From a checkpoint of a small mixture-of-experts model trained on Wikipedia.
Size: 8 layers, width 160, vocabulary 8919, 51.4M parameters.
Below are experts of layer 2 (counted from 0) of a mixture-of-experts language model. Rows are named router (the router's row for the expert), gate (a neuron's input weights, with its number), up (a neuron's input weights, with its number), down (a neuron's output weights, with its number) and show model dimensions 0-159. Each number is 50 + 12 x the weight over its row's rms, rounded and kept within 0 to 99.
Before each expert's rows: "comes after" lists some tokens at least twice as common just before its tokens as in all text. This comes from a sample of Wikipedia text that the model never trained on. Tokens count by the router's weight.

# expert 59
comes after: "\n", ")\n", ";\n", " Coordinates", " Phylum", " Kingdom"
router:22 34 57 40 38 59 50 73 54 30 42 32 60 51 58 41 77 20 51 56 56 61 52 61 50 47 46 36 54 76 68 35 46 56 64 34 46 54 62 50 50 55 58 44 56 77 52 52 53 46 41 60 58 48 48 48 40 68 55 45 41 45 64 48 47 41 53 63 60 27 53 27 40 53 41 47 32 42 37 57 57 34 42 56 56 44 62 33 47 41 47 36 32 43 75 69 60 30 56 66 56 24 33 55 52 46 46 39 59 32 50 50 49 69 56 21 46 50 51 68 65 55 51 52 42 35 50 51 42 53 47 38 51 52 41 46 54 33 50 42 50 23 51 55 56 60 37 55 38 41 70 61 30 77 66 50 67 68 48 61
gate0:67 64 66 60 44 62 60 50 33 28 48 42 40 64 44 25 33 41 67 62 43 73 36 61 68 38 46 70 49 34 51 37 58 65 69 55 51 51 57 41 57 46 68 55 45 37 32 66 46 43 71 33 44 60 55 50 40 37 42 40 44 35 45 50 62 56 48 57 46 41 60 46 44 53 45 40 64 47 41 26 51 47 58 37 37 32 39 50 58 43 35 49 44 36 82 56 58 50 44 49 74 49 56 48 48 71 64 63 49 62 50 46 62 25 57 52 24 58 43 60 40 62 39 26 47 54 52 29 53 47 34 61 61 41 51 57 37 80 52 31 52 29 61 60 57 59 59 62 64 63 68 49 40 36 37 58 60 38 45 47
up0:56 46 69 50 33 68 35 46 46 25 64 52 48 68 46 39 52 35 46 64 66 43 56 50 48 45 59 67 29 44 53 54 61 78 47 52 68 37 42 51 42 47 57 43 41 64 42 38 56 21 54 28 40 72 37 46 33 36 35 35 41 43 60 32 66 38 30 45 51 43 62 55 37 66 50 41 59 46 36 43 31 52 56 28 56 40 46 53 47 30 53 50 36 59 71 64 42 36 42 68 70 40 61 57 33 54 66 56 58 70 39 57 38 25 36 58 54 34 49 41 55 52 40 29 52 46 32 47 56 58 39 51 39 65 46 69 46 58 23 34 60 26 59 53 61 43 45 66 52 39 47 59 52 61 45 55 58 48 57 46
down0:58 67 38 32 62 60 70 61 60 61 51 33 57 47 42 56 29 33 65 33 47 33 55 29 65 42 48 60 61 59 48 57 36 50 42 67 48 56 47 43 67 33 59 42 47 54 62 45 50 60 38 42 38 43 29 46 66 63 55 52 63 52 66 36 61 76 49 35 40 53 46 82 30 45 56 74 53 45 61 56 41 43 43 47 62 51 53 45 33 28 70 46 53 79 43 33 50 60 42 72 55 58 46 35 43 46 46 47 56 53 59 36 26 58 38 30 48 60 35 60 59 65 30 46 48 56 45 58 43 59 41 65 61 50 56 35 60 30 62 56 56 46 38 44 53 67 51 44 39 64 26 55 72 48 59 66 52 38 70 50

# expert 83
comes after: " ", " (", "–", "aged", "===", " =\n\n"
router:33 37 53 48 55 52 58 49 35 61 45 35 35 46 66 39 75 39 53 61 39 62 59 55 60 47 56 55 75 62 52 29 47 42 45 36 54 54 54 64 46 46 53 51 61 31 45 49 51 52 51 64 57 27 49 53 58 59 49 49 31 44 52 62 43 65 48 53 61 45 89 50 43 40 43 41 52 56 59 40 48 48 38 50 40 48 62 44 51 27 47 48 38 65 61 32 68 25 46 72 79 50 41 76 42 76 28 44 69 22 64 38 23 54 55 44 47 51 41 77 53 56 42 69 51 42 56 31 41 48 32 64 67 51 31 59 65 30 43 56 55 45 64 48 26 45 47 39 53 39 55 49 55 52 52 38 58 45 51 56
gate0:66 63 46 54 48 35 50 45 55 64 31 27 51 36 63 65 42 34 45 63 66 47 43 31 63 58 60 51 66 44 47 59 36 61 65 47 61 50 43 64 48 43 64 44 74 37 39 59 79 40 53 36 26 40 85 50 65 33 53 69 50 53 50 64 41 35 53 59 60 52 52 56 27 41 49 60 46 50 44 44 51 40 53 62 51 29 45 32 66 41 51 70 38 59 33 52 65 40 72 71 44 58 53 46 42 36 56 65 45 60 53 43 33 42 68 16 31 71 61 51 56 46 38 47 46 64 45 44 44 51 45 45 48 49 66 56 41 48 51 32 43 38 59 53 56 55 61 52 67 40 46 34 63 68 37 37 33 51 68 47
up0:56 59 42 40 45 30 44 57 62 55 41 30 46 45 65 60 40 36 43 62 65 56 31 34 56 56 65 49 69 41 40 64 40 63 50 44 62 62 39 61 52 39 57 40 72 39 39 67 79 43 59 43 23 35 79 41 55 40 59 70 48 62 56 64 31 26 69 68 55 54 57 59 33 35 45 53 37 48 39 42 57 36 58 61 48 35 42 43 59 50 56 70 30 63 29 53 49 40 78 75 46 68 48 59 38 39 54 57 46 52 48 49 36 55 64 16 31 67 58 45 58 36 40 46 41 53 38 39 45 51 42 38 52 48 59 49 50 44 61 36 50 41 54 47 55 50 58 59 64 37 53 38 56 65 30 39 46 48 62 53
down0:59 22 48 47 63 53 50 60 78 47 61 61 54 41 59 27 30 55 58 40 48 47 56 65 42 38 53 56 42 50 54 58 40 45 52 50 41 24 72 51 34 50 36 58 40 47 71 31 64 60 32 56 73 57 33 49 50 53 54 46 66 41 72 40 57 48 48 41 45 58 61 39 58 71 63 48 51 45 71 46 56 42 32 44 37 48 53 58 40 40 50 48 71 73 45 35 60 47 50 34 51 35 69 49 40 63 61 33 45 61 61 34 63 61 25 47 76 56 62 24 49 47 56 67 35 52 43 74 43 60 53 61 36 35 51 40 58 43 61 45 34 31 40 66 44 59 73 66 39 66 57 53 49 70 54 59 59 53 36 50

# expert 80
comes after: " of", " for", " on", " and", " with", " in"
router:43 33 57 25 41 42 55 64 35 42 34 31 44 48 48 44 56 47 40 51 59 62 71 64 61 32 44 36 65 47 37 51 54 38 53 37 25 61 51 64 35 54 50 61 50 19 39 40 82 62 38 50 80 52 39 64 31 58 52 64 31 46 60 61 42 62 44 62 62 42 61 44 44 34 42 40 50 55 62 51 56 32 59 53 47 47 72 43 66 42 45 42 33 47 55 33 52 50 39 35 60 40 46 49 47 66 30 47 45 33 60 49 53 67 68 53 37 47 68 51 72 47 50 53 39 41 59 57 27 21 18 52 32 52 54 35 64 50 59 45 48 43 58 42 37 60 36 42 34 61 56 45 46 63 44 47 48 44 39 65
gate0:32 58 59 47 55 39 47 50 75 45 36 41 58 64 42 55 63 75 49 44 28 44 50 33 57 38 53 36 49 37 32 47 74 69 62 40 58 61 74 52 50 62 50 44 50 33 51 39 69 47 73 46 56 48 58 42 47 40 35 41 46 55 59 43 53 60 31 60 41 67 57 57 35 42 24 68 68 68 47 51 50 40 71 60 40 27 45 44 36 66 50 69 53 63 46 38 38 35 42 59 52 67 41 35 33 53 34 54 54 23 48 47 63 61 76 43 37 54 49 44 61 60 29 49 62 53 34 56 46 45 67 63 52 35 68 60 61 77 53 51 53 35 43 47 53 28 34 52 54 55 49 58 39 41 53 64 58 32 36 60
up0:38 46 62 52 61 20 58 25 41 59 53 43 73 58 40 54 66 43 57 59 44 53 72 49 48 54 53 32 57 57 64 65 54 41 73 41 38 51 49 46 31 49 43 58 45 34 42 55 61 46 68 54 61 73 34 55 51 57 40 56 54 54 57 46 52 80 60 55 39 72 61 53 35 35 39 50 41 39 52 44 41 61 63 31 65 54 36 30 38 62 43 90 49 34 46 57 41 57 58 58 49 34 72 26 76 61 57 66 53 39 32 44 61 44 50 58 56 59 53 76 26 46 53 56 52 31 51 40 44 66 43 44 49 47 68 39 52 55 29 29 56 49 56 46 60 62 46 52 65 45 57 46 36 57 67 53 63 53 58 39
down0:57 33 37 50 49 44 56 62 51 36 47 41 28 54 41 56 45 41 52 48 42 46 55 68 51 49 60 57 51 38 43 64 23 40 68 47 85 48 45 51 45 41 52 36 45 26 49 47 37 41 57 63 71 54 54 48 32 59 31 44 45 45 51 74 42 70 48 46 60 62 44 57 23 45 46 82 54 57 44 29 35 63 53 65 48 69 71 59 56 41 59 63 43 47 63 49 47 60 50 64 58 59 44 62 65 67 81 62 58 42 49 23 54 56 62 55 40 37 69 46 48 60 38 31 59 41 75 53 63 47 43 35 51 48 45 40 51 33 44 56 56 40 60 73 60 39 39 82 58 55 48 35 58 44 58 73 58 47 54 45

# expert 14
comes after: ".", " one", " number", " end", " part", ".\n\n"
router:34 35 59 48 46 31 34 58 60 63 42 39 37 35 55 38 44 41 67 53 48 69 53 65 56 27 58 59 45 57 47 31 51 42 46 43 46 48 73 51 38 44 48 78 55 41 42 59 63 54 30 44 53 42 28 46 27 74 75 66 50 36 38 64 52 57 38 58 52 40 66 29 39 30 28 42 61 55 45 55 58 42 43 44 39 42 66 36 42 48 51 37 57 62 47 51 61 45 61 53 49 62 31 62 27 59 40 37 59 30 59 33 59 64 80 46 46 68 55 59 57 57 58 60 34 41 60 48 50 30 52 51 42 50 61 70 55 50 56 46 25 36 60 29 46 45 37 39 42 56 59 48 41 71 66 43 67 50 61 57
gate0:38 60 57 26 53 49 49 54 59 43 56 66 74 43 29 37 51 39 47 42 39 38 28 35 33 46 57 30 33 46 51 38 51 28 41 41 56 58 53 49 58 66 43 51 63 41 56 56 51 58 37 53 17 65 33 52 56 47 44 57 43 58 65 40 60 70 37 50 47 36 54 53 36 23 35 35 42 37 51 64 69 60 48 51 50 37 50 25 60 52 51 77 77 51 50 78 63 22 56 36 29 60 56 67 40 40 68 55 36 45 67 57 50 51 55 50 49 36 49 62 57 73 32 54 57 39 74 52 51 49 46 39 36 59 50 68 51 47 45 45 39 46 49 44 50 66 31 54 58 45 51 43 60 40 69 46 37 49 58 33
up0:46 40 42 36 38 45 38 45 63 34 42 60 57 36 44 58 46 46 56 46 47 47 36 45 41 39 47 35 27 54 54 58 54 38 73 49 46 55 41 64 55 54 64 63 60 59 63 70 58 62 42 64 54 58 38 45 45 55 53 48 35 51 40 54 60 72 51 42 43 51 52 24 39 36 33 63 38 51 48 22 59 45 74 74 31 51 69 45 55 47 61 31 78 47 59 72 62 43 52 48 65 40 61 67 14 33 63 81 49 43 53 58 55 57 59 60 62 47 52 80 37 61 67 54 54 40 41 59 57 33 36 52 50 55 51 48 46 27 43 84 49 64 56 45 52 35 41 59 43 62 51 43 56 55 64 49 54 59 55 38
down0:14 38 34 52 50 50 24 35 43 64 58 60 54 64 51 62 55 59 47 67 65 48 52 46 74 29 47 30 53 22 31 51 53 45 49 56 51 49 56 85 52 51 40 63 29 67 50 53 67 45 40 52 60 59 66 78 38 59 73 44 44 44 45 67 36 54 36 47 44 28 40 47 61 40 53 42 23 47 46 34 46 55 42 68 56 48 57 44 35 57 40 51 42 49 38 55 45 61 55 49 61 53 17 32 48 42 43 53 49 59 38 42 45 35 41 56 54 62 39 50 57 58 45 53 46 61 31 43 43 53 39 54 63 32 35 46 53 67 52 44 43 70 39 53 31 58 54 42 34 48 40 49 35 70 68 58 45 70 46 45

# expert 58
comes after: " ", "–", "-", "/", "'\n", " $"
router:48 22 53 56 46 44 62 47 46 51 53 64 41 29 65 38 53 31 39 60 47 70 52 58 29 29 45 64 45 71 70 39 57 57 47 38 29 45 73 43 49 42 53 58 61 27 57 44 54 60 53 48 55 50 33 57 50 60 51 67 61 49 66 49 72 35 51 29 38 41 58 43 43 59 55 48 69 56 50 27 64 43 26 49 56 28 73 49 40 47 44 50 46 60 43 51 71 54 55 46 75 66 48 68 56 50 61 38 58 46 59 35 57 69 52 49 58 69 36 53 52 69 64 56 23 66 34 32 49 51 57 65 62 49 50 49 77 33 42 49 45 41 58 53 27 53 51 59 48 49 59 60 53 58 62 52 61 60 18 53
gate0:35 67 51 64 58 31 39 52 41 66 64 33 47 39 42 36 68 53 70 51 44 58 39 52 75 54 54 35 64 60 49 56 67 35 55 46 32 51 40 35 37 67 31 47 53 52 38 43 46 53 55 33 56 51 53 59 62 47 41 63 73 50 40 62 47 71 50 44 62 46 53 67 42 59 35 65 37 71 54 31 38 53 36 64 55 44 44 61 50 52 57 41 65 41 46 34 55 38 55 44 47 45 44 32 29 64 42 44 56 76 60 30 39 52 37 59 71 44 41 65 50 64 35 54 66 61 34 82 53 46 76 36 40 50 40 54 56 51 65 61 70 47 60 56 32 50 45 30 59 45 40 63 36 40 37 51 61 61 41 77
up0:33 51 26 72 53 39 49 65 69 49 51 51 59 56 52 48 58 69 50 38 56 36 59 67 69 52 59 43 59 49 67 34 59 42 26 54 29 47 46 45 44 53 45 46 71 49 39 31 39 48 39 61 48 57 66 57 47 52 54 58 60 54 37 67 61 79 40 47 28 57 63 58 50 49 67 73 48 53 36 46 72 27 49 31 58 58 31 50 53 33 43 31 40 52 48 49 56 33 53 51 26 53 55 54 57 55 48 74 59 49 44 35 38 51 40 44 64 50 33 31 61 80 67 68 52 42 74 61 55 52 50 48 39 37 47 37 59 61 41 56 46 55 47 54 31 64 44 51 48 52 22 57 73 59 32 38 50 65 36 54
down0:24 56 49 41 49 40 40 47 58 77 71 72 39 65 38 68 35 49 52 75 45 34 33 49 35 53 54 45 67 30 54 48 57 69 36 63 46 21 56 68 75 61 37 51 48 40 58 59 56 35 45 45 62 61 46 57 68 56 45 46 64 47 46 51 31 63 55 55 62 26 46 32 45 50 23 37 56 32 57 42 35 60 48 35 56 48 59 57 27 66 41 63 35 49 55 57 54 41 50 28 59 73 61 54 36 52 58 40 71 48 62 53 69 32 51 50 50 58 48 46 48 57 53 39 35 62 46 56 46 67 45 54 73 69 59 59 44 38 57 63 46 64 58 57 54 35 52 42 40 44 61 56 55 58 68 63 34 59 66 57

# expert 49
comes after: "0", "1", "2", " No", "3", "4"
router:34 41 43 29 33 47 41 67 59 62 34 43 67 44 56 45 80 40 39 47 62 58 64 53 65 51 65 40 79 49 50 60 70 36 30 43 54 50 74 46 42 54 56 57 47 28 46 49 51 63 49 52 39 35 52 41 39 49 57 42 51 42 68 45 43 61 59 56 59 40 57 55 54 58 46 33 54 51 50 46 33 62 56 34 43 40 44 35 55 58 46 52 56 59 69 39 43 29 62 64 56 50 40 67 34 85 32 43 72 35 81 50 58 60 44 46 48 67 57 54 56 71 43 64 42 18 37 33 40 43 52 51 64 57 38 42 63 36 30 59 31 47 48 38 21 55 48 38 36 60 54 60 52 54 55 47 59 55 51 55
gate0:43 33 24 39 38 21 54 62 58 55 29 56 27 52 61 37 38 65 45 54 43 48 71 35 61 56 45 44 43 58 64 41 35 44 27 59 64 61 41 45 39 42 39 48 33 43 52 50 63 30 39 41 49 59 22 46 54 52 40 45 49 54 50 47 64 40 61 59 58 55 56 56 61 31 38 63 68 60 44 57 36 36 68 62 63 37 52 47 33 45 57 33 63 60 80 65 09 32 47 47 45 41 63 45 43 62 42 49 47 35 57 44 59 57 42 51 46 35 39 59 42 83 56 38 65 62 67 39 31 49 48 60 40 70 50 44 55 51 37 51 44 41 48 39 52 34 45 53 55 45 37 46 37 48 59 70 37 35 55 55
up0:39 52 66 50 44 65 46 53 33 37 56 67 45 64 24 39 65 52 50 53 80 72 31 43 42 48 51 54 37 55 32 40 53 70 40 41 55 49 48 58 52 49 70 56 40 63 41 50 51 66 45 35 58 55 63 65 59 56 48 52 35 64 56 29 46 64 57 30 37 44 39 46 59 62 60 73 35 32 42 39 59 64 36 50 40 47 52 71 61 35 52 50 40 49 47 49 50 33 70 73 72 74 41 52 53 32 61 35 31 64 59 57 38 55 75 49 59 45 72 44 38 39 59 57 35 31 45 34 64 61 41 50 69 49 62 50 53 52 74 61 49 39 44 38 65 50 46 70 49 34 48 52 44 54 31 38 51 72 49 46
down0:49 62 56 51 56 48 43 51 57 72 42 54 52 35 39 44 66 41 53 82 47 70 52 64 66 51 39 76 64 55 23 52 36 43 22 30 59 40 59 49 50 84 46 47 62 36 35 25 49 61 36 35 39 39 62 47 33 43 50 47 26 66 44 32 64 42 43 20 44 59 57 29 26 58 65 55 43 61 47 39 49 39 41 47 55 50 54 46 73 49 30 55 42 55 57 54 57 62 70 55 53 66 57 64 33 44 55 39 58 39 60 46 51 44 34 61 50 47 62 37 39 37 47 71 48 44 41 39 42 42 56 46 52 57 62 65 44 60 57 47 51 38 54 36 49 51 48 41 54 72 63 50 50 67 55 25 68 42 51 57

# expert 69
comes after: " a", " of", " the", " and", "%", " for"
router:23 26 40 59 34 35 42 37 53 54 34 54 47 38 46 35 55 53 51 66 60 68 59 60 59 20 35 51 52 51 62 42 44 61 55 53 54 58 56 60 12 55 52 72 49 43 31 33 45 70 33 73 58 40 38 55 65 74 51 35 44 50 47 44 52 62 29 50 63 48 51 33 31 30 47 34 62 63 37 55 36 45 26 57 37 38 51 50 30 59 40 59 67 53 51 40 58 49 67 49 55 58 29 58 32 55 43 38 63 33 56 45 46 49 60 50 61 70 48 43 64 57 52 66 52 47 42 33 37 40 25 27 42 51 43 52 54 53 42 44 52 37 52 43 38 54 48 39 49 67 36 53 63 60 51 52 71 59 44 58
gate0:41 55 40 58 28 47 54 32 56 40 20 46 39 55 70 51 38 35 47 57 54 42 68 58 40 50 64 41 52 55 36 59 40 50 59 62 39 53 59 56 25 64 80 48 56 62 51 28 33 50 53 63 31 51 51 43 73 58 53 28 36 69 50 32 24 58 56 46 56 53 46 51 52 39 47 42 59 35 36 36 53 50 40 53 36 46 42 49 42 41 45 50 60 40 72 66 39 57 80 71 50 29 43 47 64 31 29 49 36 39 54 54 41 34 30 29 51 68 45 52 52 48 51 45 32 52 49 45 29 39 36 47 36 55 59 53 46 59 43 54 75 44 50 68 55 36 70 45 42 35 51 63 76 44 48 27 51 51 46 55
up0:37 56 39 64 37 52 54 30 46 27 44 52 35 47 63 39 35 43 39 63 60 34 49 68 50 49 37 45 61 57 31 44 50 44 25 57 41 73 57 79 39 38 62 43 50 54 39 39 44 43 55 53 30 52 52 56 59 65 46 33 35 51 51 40 23 65 65 31 46 71 44 47 55 44 49 35 60 61 39 32 41 64 45 32 45 47 33 42 27 34 62 54 39 59 59 59 35 64 67 65 44 50 40 34 67 45 43 40 39 49 54 68 35 41 57 45 50 54 45 62 42 46 52 36 24 48 63 58 40 59 47 53 67 44 59 37 67 56 59 49 66 48 51 74 54 40 79 50 44 46 56 65 64 65 43 33 62 39 33 70
down0:41 80 43 71 51 56 35 56 62 51 63 61 60 58 37 48 37 58 46 54 34 59 46 67 75 52 45 52 65 41 44 54 54 24 56 52 57 49 45 37 72 64 51 66 60 44 59 47 35 43 60 51 52 41 72 45 55 70 50 53 49 32 40 58 54 49 32 38 47 36 53 49 35 54 56 36 47 44 43 33 45 44 38 32 45 45 45 62 61 53 38 74 51 76 47 32 40 57 65 64 43 66 40 47 60 59 63 70 68 37 56 46 67 26 48 47 58 51 50 40 55 25 58 63 63 39 58 53 34 52 53 45 40 34 82 52 25 17 51 30 45 55 49 58 64 26 57 44 57 45 49 49 57 48 40 58 33 51 66 36

# expert 11
comes after: ".", " ", "°", "′", " (", ":"
router:38 18 46 52 48 56 42 69 50 59 41 50 47 21 67 30 64 46 42 58 55 79 53 64 58 54 53 47 78 73 70 37 40 59 62 44 46 49 69 39 51 45 47 61 62 46 47 54 55 59 53 54 69 52 38 67 56 61 41 56 43 34 54 40 49 46 56 49 49 32 64 43 41 57 46 44 40 47 44 51 61 33 18 54 52 22 49 39 42 49 44 62 32 52 62 50 70 33 50 44 68 55 45 62 51 63 50 46 69 18 50 47 47 62 59 30 73 58 37 56 50 56 50 59 54 61 35 48 25 54 59 56 41 48 31 58 51 33 49 46 58 17 48 55 45 51 49 54 46 42 60 55 45 72 52 47 64 60 41 76
gate0:32 58 66 56 38 51 49 72 37 46 38 61 40 58 30 52 52 54 36 51 50 62 34 29 57 40 47 35 46 51 55 45 54 44 37 45 41 51 63 41 53 28 54 43 46 49 41 33 54 54 54 69 53 74 62 47 35 56 40 41 39 57 61 41 44 48 68 73 72 50 58 61 46 41 52 48 45 65 49 50 45 39 48 39 53 52 69 49 77 49 46 50 48 29 55 52 51 39 27 37 63 72 64 31 45 68 73 60 69 45 78 52 76 67 36 32 50 50 47 65 66 43 45 33 76 50 65 56 31 45 58 48 55 72 26 26 53 43 46 39 66 42 58 37 59 39 46 39 32 47 64 48 61 55 52 40 47 40 58 70
up0:54 49 41 46 56 39 52 40 63 57 53 47 40 45 75 48 60 36 62 50 48 58 70 81 63 67 50 63 50 53 27 49 51 50 76 68 47 60 49 48 59 68 52 54 47 45 60 52 35 51 47 47 60 45 36 59 53 47 64 74 57 71 37 51 61 50 34 36 29 36 61 50 62 62 44 51 62 38 66 46 51 36 58 50 42 52 27 58 38 61 51 58 53 55 51 49 65 56 64 54 45 41 32 49 52 43 32 45 44 47 33 54 28 49 67 74 46 40 32 38 58 60 36 79 18 54 29 48 67 50 70 53 51 28 72 71 47 68 54 53 24 54 46 57 56 64 69 60 58 52 29 61 49 47 42 57 56 44 49 37
down0:70 30 54 49 62 52 59 39 37 57 61 36 46 43 67 35 48 62 32 49 37 46 56 59 38 35 40 53 63 59 49 58 42 64 63 48 56 66 50 45 40 45 34 64 61 42 68 51 39 73 34 41 34 60 61 39 51 37 39 25 36 52 40 63 25 45 52 39 52 45 68 48 44 35 47 49 45 65 30 65 53 60 73 51 62 59 64 30 42 69 40 58 63 37 65 65 39 44 71 61 59 52 56 39 45 40 44 55 61 41 48 62 65 40 50 30 82 58 69 53 63 54 68 44 51 64 58 71 65 36 46 51 46 54 27 45 60 44 39 54 55 56 53 40 63 45 46 44 45 45 59 72 41 56 48 88 32 53 63 47

# expert 82
comes after: " ", " B", "°N", " M", " S", "″N"
router:40 49 50 42 43 37 59 50 25 47 38 30 48 44 67 35 67 58 70 43 64 68 55 56 59 41 45 51 61 47 51 51 58 47 47 30 66 47 73 57 37 32 77 55 72 42 51 41 47 54 47 60 51 37 43 47 53 51 40 57 38 37 64 54 55 54 35 46 55 47 67 56 37 42 31 50 43 59 40 47 27 28 52 59 44 50 41 23 28 57 45 41 28 54 63 41 51 34 34 58 59 45 39 68 54 53 35 54 73 30 49 40 36 52 77 28 40 57 72 61 46 51 50 60 51 51 58 24 23 43 37 59 57 57 35 57 49 55 49 45 71 45 38 70 35 49 28 49 34 39 64 32 48 53 34 52 56 41 43 64
gate0:44 73 80 57 49 37 57 57 50 58 47 42 65 64 52 50 58 60 66 54 33 41 54 56 60 54 60 54 41 54 68 40 55 48 31 55 43 37 71 37 37 61 42 55 45 34 47 54 50 57 49 36 24 27 66 60 23 69 58 39 43 42 42 62 54 19 44 51 52 45 71 61 65 61 16 44 61 36 41 44 49 52 38 46 53 47 43 53 52 41 43 51 35 18 58 27 58 55 58 54 48 37 54 39 52 43 52 52 42 46 51 62 57 66 48 41 30 52 66 74 56 30 64 55 47 50 38 46 11 56 40 46 76 44 46 62 55 54 52 47 37 41 53 33 54 42 58 50 33 32 45 51 44 45 54 44 48 47 74 53
up0:64 32 47 48 52 60 44 41 59 55 52 57 63 40 33 58 52 51 35 63 40 62 43 53 34 31 58 37 57 52 54 73 54 63 64 49 47 63 52 80 44 53 40 68 54 48 37 49 48 48 30 36 53 61 50 75 71 25 41 46 44 71 53 35 40 59 58 46 45 39 51 38 47 61 49 37 31 42 59 47 47 73 56 43 39 39 53 78 41 24 50 36 47 54 49 54 29 45 70 48 58 57 44 52 40 57 32 35 66 66 54 29 68 44 57 64 45 51 49 33 47 28 47 46 67 45 56 50 69 57 67 66 54 32 61 46 33 26 62 44 53 58 61 71 58 65 46 28 43 41 52 41 52 17 51 62 46 57 46 49
down0:43 44 46 46 66 35 74 75 51 49 42 55 47 43 48 63 44 51 69 63 50 52 71 47 56 56 44 57 75 25 49 62 51 50 51 61 26 58 74 59 59 27 46 43 34 45 44 57 32 36 62 40 68 63 53 49 37 43 33 59 43 35 23 44 55 60 66 38 39 63 86 42 52 41 30 42 50 52 58 32 58 51 44 38 40 49 53 53 27 46 61 70 44 58 54 47 43 48 53 32 42 48 46 73 52 56 58 34 43 64 40 44 45 57 60 53 60 58 36 55 51 61 65 71 43 52 57 47 49 47 76 49 60 43 44 48 60 58 59 67 80 70 43 62 32 52 49 72 46 61 49 58 61 48 54 36 26 45 38 65

# expert 44
comes after: "|", "\n", " ", " No", ")\n", "-"
router:44 53 41 51 42 46 45 61 44 53 44 33 74 41 62 32 68 59 50 60 31 59 64 51 36 26 56 32 65 53 59 42 42 53 60 20 40 54 45 68 38 41 56 48 71 51 29 37 48 57 34 55 61 36 53 54 55 63 49 50 36 48 45 61 59 60 52 49 48 21 59 38 37 37 47 43 51 71 30 47 57 41 32 42 60 29 64 39 33 43 29 45 66 59 72 38 59 49 61 54 47 50 44 63 37 53 54 45 88 36 48 47 41 63 64 30 57 73 34 61 50 64 55 59 43 36 53 62 41 50 54 36 60 51 33 54 48 41 28 70 33 34 63 60 33 56 38 38 49 59 39 58 39 63 37 45 59 54 49 62
gate0:48 53 59 55 64 62 45 63 42 52 22 72 67 66 39 43 45 55 22 67 54 54 56 35 40 62 33 41 64 53 25 36 67 58 46 33 46 49 46 65 56 42 56 46 60 60 32 55 53 35 46 36 46 60 40 65 45 34 39 40 33 33 45 56 28 48 52 60 46 46 67 50 37 62 61 50 52 31 53 46 44 62 47 46 43 67 43 45 22 55 46 12 61 65 59 48 64 57 52 74 43 25 61 41 67 46 41 44 77 42 67 28 63 69 36 45 63 57 45 32 35 35 61 44 44 45 54 41 48 46 53 54 56 50 47 59 49 59 76 34 61 45 47 57 44 43 45 43 52 57 58 39 46 33 38 35 34 39 49 53
up0:52 57 57 43 53 54 47 53 40 57 38 64 67 72 69 47 43 42 30 42 61 51 35 32 37 66 52 33 75 39 19 45 65 68 53 39 32 51 41 73 37 38 52 37 57 51 49 68 57 35 56 39 58 55 45 55 54 48 45 36 44 35 31 49 48 34 58 68 57 41 66 36 50 61 37 45 42 53 55 40 41 55 55 51 44 59 39 34 32 60 52 32 53 69 68 63 55 61 57 62 22 43 62 48 44 42 56 66 59 42 62 41 54 81 51 50 51 63 53 36 59 31 65 45 44 49 53 58 54 51 49 70 60 47 38 70 53 56 57 37 85 38 38 56 56 58 49 38 46 64 48 57 37 16 47 43 46 43 49 27
down0:47 36 57 61 42 70 70 59 63 51 52 53 61 35 23 48 36 47 44 45 38 60 50 45 60 75 60 35 40 42 33 61 27 52 63 40 39 59 65 60 48 41 48 51 22 38 78 33 57 51 51 61 56 62 48 51 56 39 52 25 38 64 55 38 54 53 47 58 64 53 47 48 57 53 60 33 55 36 64 43 43 45 44 57 43 62 57 76 64 54 53 51 44 55 64 62 49 47 52 71 46 50 75 58 51 62 37 47 46 64 56 41 57 48 12 53 63 41 62 71 52 58 61 50 55 58 66 56 58 77 44 50 59 37 41 63 78 67 68 69 44 76 58 50 48 46 58 36 50 58 39 67 76 56 39 59 49 48 58 44